{"n_layer": 9, "d_model": 256, "n_experts": 80, "experts_per_token": 4, "d_expert": 160, "d_shared_expert": 0, "activation": "squared_relu", "moe_layers": [1, 2, 3, 4, 5, 6, 7, 8], "router_score": "sigmoid", "normalize_top_k": false, "routed_scale": 0.5, "balance_loss": 0.00154, "balance_bias": true, "init_std_router": 0.0246, "lr_router": 0.00127, "vocab_size": 32768, "norm": "rmsnorm", "norm_eps": 1e-05, "tie_embeddings": false, "optimizer": "cautious_adamw", "lr": 0.00117, "beta1": 0.9, "beta2": 0.95, "batch_tokens": 262144, "seq_len": 1024, "train_tokens": 757900000, "steps": 2892, "dataset": "wikipedia_en"}
Below are experts of layer 6 (counted from 0) of a mixture-of-experts language model. Rows are named up (a neuron's input weights, with its number) and show model dimensions 64-127. Each number is 200 + 30 x the weight over its row's rms, rounded and kept within 0 to 999.
Before each expert's rows: a language model's description of what the expert responds to. This comes from a sample of Wikipedia text that the model never trained on.

# expert 41
What it handles: Spaces and first digits that start numbers after "(" or "in", as in 1,840 ft or £6.5m, plus According and However.
up0,149,187,141,178,206,197,260,237,211,163,208,139,218,196,166,180,215,251,240,153,210,194,231,206,190,149,209,172,188,212,183,198,131,210,256,172,207,216,156,222,205,208,181,232,223,227,229,250,235,243,256,189,198,167,182,284,192,212,214,205,230,190,227,192
up1,242,231,192,212,196,181,158,141,141,179,214,209,166,230,176,171,171,207,175,227,234,214,216,170,205,229,172,198,220,147,229,204,209,217,254,106,228,133,180,222,218,221,204,229,183,256,176,191,172,198,158,159,239,222,218,249,223,194,229,175,209,234,174,192

# expert 6
What it handles: Given names and words right after pipes or labels in tables and lists, often Arabic or Indian names like Ahmed, Singh, Mohamed.
up0,193,163,171,191,194,192,229,200,201,175,173,149,220,177,205,164,214,201,251,163,186,196,228,223,173,162,216,151,181,233,217,188,141,214,245,182,188,205,180,231,182,263,176,262,209,213,185,222,250,260,246,152,223,164,196,244,194,204,219,213,223,167,268,165
up1,177,270,215,229,234,158,205,183,140,200,194,205,203,182,159,174,162,207,178,196,227,216,216,206,195,192,180,249,223,159,228,185,203,221,253,150,220,161,163,235,192,249,195,222,180,224,186,214,177,190,189,174,190,198,177,230,228,131,233,193,195,236,181,179

# expert 57
What it handles: First piece of a word split into pieces, usually a capital or consonant cluster after a space, such as sm-, Cl-, pres-, St-, K-.
up0,202,166,148,195,199,175,254,179,198,180,209,165,225,227,191,192,219,253,233,157,203,188,239,203,200,169,205,172,209,187,191,178,170,219,254,164,186,249,147,204,210,208,140,236,223,176,198,263,209,255,247,160,218,178,197,256,200,168,229,187,227,198,235,185
up1,219,234,184,256,211,205,183,174,145,246,281,227,176,208,148,167,169,208,149,163,231,224,224,172,204,211,201,206,249,169,193,199,229,198,237,157,259,158,177,213,175,195,213,258,187,215,166,168,198,194,160,157,191,200,188,209,237,154,194,168,206,220,170,191

# expert 47
What it handles: Spaces, "and", commas and qualifiers such as approximately or nearly that come right before numbers in census, climate and table data.
up0,189,189,168,157,195,198,261,231,225,149,198,153,209,230,197,172,228,229,231,153,195,193,229,212,156,156,207,163,169,198,185,162,150,201,233,186,184,216,163,229,232,212,161,227,205,212,195,263,209,234,237,176,220,161,186,255,190,188,231,214,234,188,236,141
up1,218,255,218,258,253,180,167,149,163,192,229,200,168,231,183,166,184,213,201,183,228,226,199,173,192,223,206,231,246,180,196,183,196,219,229,198,227,156,206,235,211,215,182,243,180,227,217,212,184,183,184,181,221,221,220,221,219,172,209,181,179,255,162,199

# expert 59
What it handles: Middle pieces of years and Latin binomials or surnames after an initial, such as 1988, Quercus, Gyllenhal, plus abbreviation parts like .B.
up0,168,181,158,181,212,173,256,242,201,173,176,173,235,247,188,156,226,254,247,132,198,198,184,198,184,161,170,176,192,194,207,205,139,225,238,171,205,221,168,231,180,239,166,250,218,188,202,262,237,241,271,181,183,172,188,284,187,166,258,170,218,155,219,177
up1,219,228,210,254,208,193,176,158,120,218,230,201,159,188,176,169,173,209,192,175,238,243,226,182,189,224,200,217,223,175,215,204,228,204,256,166,215,119,218,221,188,253,194,239,168,253,169,211,164,193,162,181,205,211,174,235,219,158,216,209,173,226,194,166

# expert 24
What it handles: Surnames and the comma, parenthesis or was that follows a full person's name, such as Evans, Johnson, Jr, Mandel,.
up0,172,212,186,172,200,219,244,197,232,156,189,155,240,203,197,207,205,267,251,159,201,190,198,208,183,145,199,154,203,208,198,161,171,176,230,211,181,194,147,250,233,234,139,251,243,191,181,265,179,229,241,179,216,177,211,265,181,166,198,216,203,209,224,153
up1,251,251,232,233,213,184,191,196,148,207,237,213,180,213,162,160,164,193,182,168,225,199,191,155,247,232,173,223,245,144,223,234,193,212,254,171,203,124,167,209,220,269,212,225,149,216,185,190,163,235,178,172,190,238,194,221,213,169,217,177,182,208,200,165

# expert 11
What it handles: Inner pieces of Spanish or foreign names, Thai script bytes, table pipes, and organization heads like Corporation, Studios, Records, Airport.
up0,171,197,158,168,249,182,226,197,178,134,195,159,231,180,192,181,213,233,243,182,196,182,226,212,197,163,211,158,171,208,185,163,145,214,256,220,166,205,154,236,225,234,145,205,230,222,208,251,222,252,249,176,197,162,217,244,173,173,225,219,239,183,216,138
up1,188,226,252,247,253,175,175,185,135,214,197,207,178,194,170,152,166,212,209,186,251,221,212,193,201,224,183,205,248,156,210,236,193,198,260,165,201,145,193,234,200,248,207,219,177,229,175,198,190,224,209,164,214,193,192,232,209,166,208,210,183,267,168,169

# expert 20
What it handles: Column headers, field labels and short codes in tables and infoboxes, such as Votes, Candidate, Coordinates, and country or position codes like BRA, DF.
up7,189,228,172,192,163,154,246,204,154,182,212,259,233,187,216,214,177,205,229,237,185,214,243,206,233,207,234,192,195,196,137,236,213,201,201,201,172,175,247,234,176,173,199,201,175,199,193,199,222,222,189,241,149,168,169,187,181,189,204,189,205,126,181,273
up8,214,267,213,181,194,162,232,194,235,150,200,226,252,200,227,238,201,156,223,190,156,184,159,215,177,215,229,191,207,195,228,220,238,164,179,178,213,203,223,188,157,194,175,190,230,195,124,226,202,195,217,199,209,198,160,184,174,168,228,205,179,194,171,185

# expert 63
What it handles: Month names in dates (In office January 3, on 9 July), plus infobox labels like Votes, Turnout, Phylum, Binomial, and leading digits.
up7,211,240,169,200,210,122,222,173,170,187,206,258,182,174,199,246,169,196,218,199,222,196,224,226,210,243,203,210,188,207,142,195,150,238,213,222,208,174,225,215,179,163,214,179,179,193,187,177,188,197,183,212,129,175,163,211,160,215,166,224,182,165,189,265
up8,232,240,209,148,186,148,220,188,179,165,177,219,247,203,184,234,198,174,229,185,111,190,165,229,236,237,202,171,175,195,207,196,217,192,188,172,178,194,179,201,160,206,130,184,238,198,178,227,160,211,211,191,216,196,143,154,171,176,183,226,196,198,192,182

# expert 52
What it handles: Final digits of years in dates and founding fields (198-2, 192-6) plus country and state names like Syria, Illinois, Ireland.
up7,196,243,174,181,220,169,190,203,129,183,217,271,195,198,207,218,177,209,210,201,208,214,230,195,202,232,200,184,184,229,156,239,181,199,211,195,148,171,228,207,162,185,192,207,222,199,174,206,199,221,196,227,158,140,159,172,185,228,216,205,218,163,183,253
up8,261,256,177,153,231,134,203,211,252,195,198,224,223,208,175,198,229,153,248,189,157,211,161,213,218,215,213,201,193,185,232,193,190,179,166,174,178,206,208,185,166,205,168,222,216,229,119,219,166,203,218,174,223,203,144,142,159,171,202,190,142,167,197,209

# expert 33
What it handles: First pieces of foreign or rare names (Pres-, Vol-, Wo-), country and position codes in sports tables (FRA, ARG, DF), and leading digits.
up0,175,176,170,155,214,188,275,220,186,182,210,144,223,238,184,205,212,247,234,152,208,202,236,222,192,161,242,165,180,207,202,192,149,215,230,211,182,214,172,237,193,234,155,249,234,201,231,263,233,253,244,196,196,168,199,256,183,184,262,218,200,190,238,181
up1,210,233,227,211,202,161,192,183,156,179,202,181,185,208,176,202,192,231,162,167,246,219,225,177,182,212,192,223,210,172,231,197,231,222,226,161,208,124,179,210,181,237,193,240,176,238,162,194,147,214,140,156,211,207,172,235,235,164,211,188,208,235,184,201

# expert 42
What it handles: First word or opening fragment of proper names and capitalized compounds, such as New, United, San, St, Fre(emasons), Ind(us).
up7,199,188,176,202,181,147,211,212,164,195,228,245,210,198,191,269,166,201,229,197,224,179,238,209,205,175,201,184,169,237,180,222,173,189,208,217,139,168,282,243,180,207,202,174,198,226,209,151,216,204,215,207,161,161,143,169,187,197,194,185,205,188,175,288
up8,230,258,192,187,234,182,220,181,215,133,210,196,236,221,209,209,218,180,218,187,142,216,158,200,195,230,234,196,168,186,218,188,219,189,164,205,196,197,203,205,164,186,122,178,227,207,147,197,178,215,210,232,187,198,150,193,167,182,198,203,186,172,187,197

# expert 10
What it handles: Middle and final pieces of foreign or unusual surnames and names (-owski, -mann, -stein, -sson), plus digits inside years and numbers.
up0,209,209,180,185,194,181,280,234,232,168,154,134,206,217,207,194,231,254,228,198,197,192,238,179,163,153,188,181,188,203,177,163,142,217,232,147,186,205,155,211,222,254,159,251,210,217,179,244,196,281,229,166,210,149,211,243,178,185,252,208,238,167,249,178
up1,218,220,244,235,213,181,180,166,148,218,264,183,172,200,188,173,169,199,182,216,245,223,204,188,197,219,203,225,249,165,210,220,220,207,250,197,203,142,189,244,206,241,218,235,163,236,195,179,179,228,160,161,222,213,189,242,219,130,197,212,186,215,170,169

# expert 15
What it handles: Last digit of years and dates in tables, lists and ranges (198|0|, 196|9|), plus following dashes, closing parentheses and "–present".
up7,221,254,175,228,174,187,185,176,171,197,221,271,205,213,206,250,177,226,234,235,193,214,250,201,238,247,208,199,193,217,170,223,169,194,183,204,189,150,206,241,154,176,203,217,196,178,200,182,201,199,166,200,133,188,162,175,161,195,180,229,181,153,238,255
up8,223,239,236,193,196,148,206,225,229,141,177,219,215,195,152,238,219,191,221,211,153,194,158,200,216,235,224,194,198,175,252,202,182,166,163,167,189,190,192,204,161,185,141,207,229,205,147,220,195,215,211,170,214,207,138,147,183,171,202,192,141,171,202,181

# expert 28
What it handles: Wiki heading markers == and first words of sections or infobox fields, such as Personal, Career, History, Species, Founded, Head.
up0,184,162,198,183,212,208,271,223,208,146,219,131,195,204,217,183,243,244,210,157,191,185,206,200,215,173,203,167,192,240,203,160,147,185,254,203,156,230,180,240,218,246,173,218,236,204,198,258,223,230,229,167,214,151,202,248,191,158,245,201,239,159,206,172
up1,178,226,208,209,212,167,166,163,153,230,197,219,190,193,167,156,184,175,161,206,234,213,206,188,182,222,192,242,222,152,226,220,237,221,254,178,238,143,192,235,174,240,197,221,156,234,163,212,198,197,144,154,178,233,211,210,218,154,233,161,197,219,176,161